config = dict(
    hidden_size=96,
    d_expert=192,
    scale_expert_input=True,
    learning_rate=0.00845,
    train_tokens=545100000,
)
Below are experts of layer 8 (counted from 0) of a mixture-of-experts language model. Rows are named router (the router's row for the expert) and show model dimensions 0-47. Each number is 500 + 25 x the weight over its row's rms, rounded and kept within 0 to 999. Numbers have three digits each.
After each expert's rows: a language model's description of what the expert responds to. This comes from a sample of Wikipedia text that the model never trained on.

# expert 7
router:529484463522494488520473493493508533537451494496462502493467485472518498484469542486484517473486496495497477470512524515543460510523519519467508
What it handles: Copulas and taxonomy endings. Copula verbs (was, is, became, been), "Born" in infoboxes, closing parentheses, and Latin endings like Insect-a in taxoboxes.

# expert 10
router:510512491512459560498520490457467515497527462540539491523495502496482503460474518501506505490480538500538518496521486518523497497498519494533510
What it handles: Articles and vowel-initial starts. Articles and prepositions (the, in, The, of) plus vowel-initial word starts after them, as in al-leviating, e-arlier, e-ight.

# expert 6
router:495494528448481494505548509510481498536487490491486466538518524513514449489503519545514494518449522495519485497497493534474494519510464482514516
What it handles: Proper name pieces. Pieces of personal and place names after capital initials, such as Haz in Hazlewood, John, Mc, New Brunswick, Malik.

# expert 4
router:529539473475501494507464477496505538545497540505447485570497448490499511505520477511467494478465497494536526493462519504446532483514520484477499
What it handles: Mid-word Latinate stems. Word starts and inner pieces of Latinate words such as part, comp, reg, Ind, and dec/ec/oc in decided, diocese, Politecnico.

# expert 5
router:518526485502507518475532540484519461421531500555464491520481543508478479501537498483451493480498563502505486516518475501492493490505472488490488
What it handles: Measurement and infobox fields. Word pieces in infobox fields and measurements, such as kil in kilograms, Number, Coordinates, $, mol, and high, most, second.

# expert 3
router:525488448478515492482463488489487479517468513484540483497484571506474476519479485489484468475486495497459520509524490525474507485508557565532519
What it handles: Table cell separators. Pipe separators, blank cells, percent signs and numbers inside wiki tables of election results, sports standings and statistics.

# expert 8
router:491496555489574507504524490529485469551474502509480476458517480475483489519499501535474477507468514464498474472473542450498510551500449483508491
What it handles: Initial consonant pieces. Single initial consonants or clusters starting a word (st, d, J, w, pr), e.g. St-r-ong, d-one, m-otor.

# expert 1
router:539496503512491483495524463498553545489516464540481482488492514495468500494493547545531484475501496473504483517486515523494491542498471529471500
What it handles: Digits and past-tense verbs. Single digits inside years, dates and scores (19'3'6, 20'1'0), plus past-tense event verbs like released, won, premiered.

# expert 11
router:512515476511507506538492519533546459500482497473533486495471490567492507502459540503495518452528471501522521512493505513481503520509524494562508
What it handles: Inner syllables of words. Middle syllables of longer words such as man in Performance, or in Florida, inn in Cincinnati, plus act, direct, Award.

# expert 2
router:504499488537487490517486525472465478558499508479525491536499466474503492494492494529518510492441455452478487482470492518494458506537460508518493
What it handles: Commas and list conjunctions. Commas and "and" joining list items or clauses, as in "Thailand and Indonesia" and "May 8, 2018", plus capital word starts like Ch, Th.

# expert 0
router:504552529547480499518534463516465501517512518516540457465481511482501493514498541493520505479459481504502485502502511537523503535502473472497501
What it handles: Line breaks and section markup. Line breaks, dashes, heading markers (==, ===) and opening quotes at line or heading starts, especially in album and discography pages.

# expert 9
router:518497491523506501561524450522510465470523478488568503494503491487502494505485487495575497527495471502494486474493497478465485468489547498499473
What it handles: Plural s and prefixes. Plural -s endings and word-initial prefixes such as ex, sp, re, cont, as in es-p-ionage, owl-s, ex-plaining.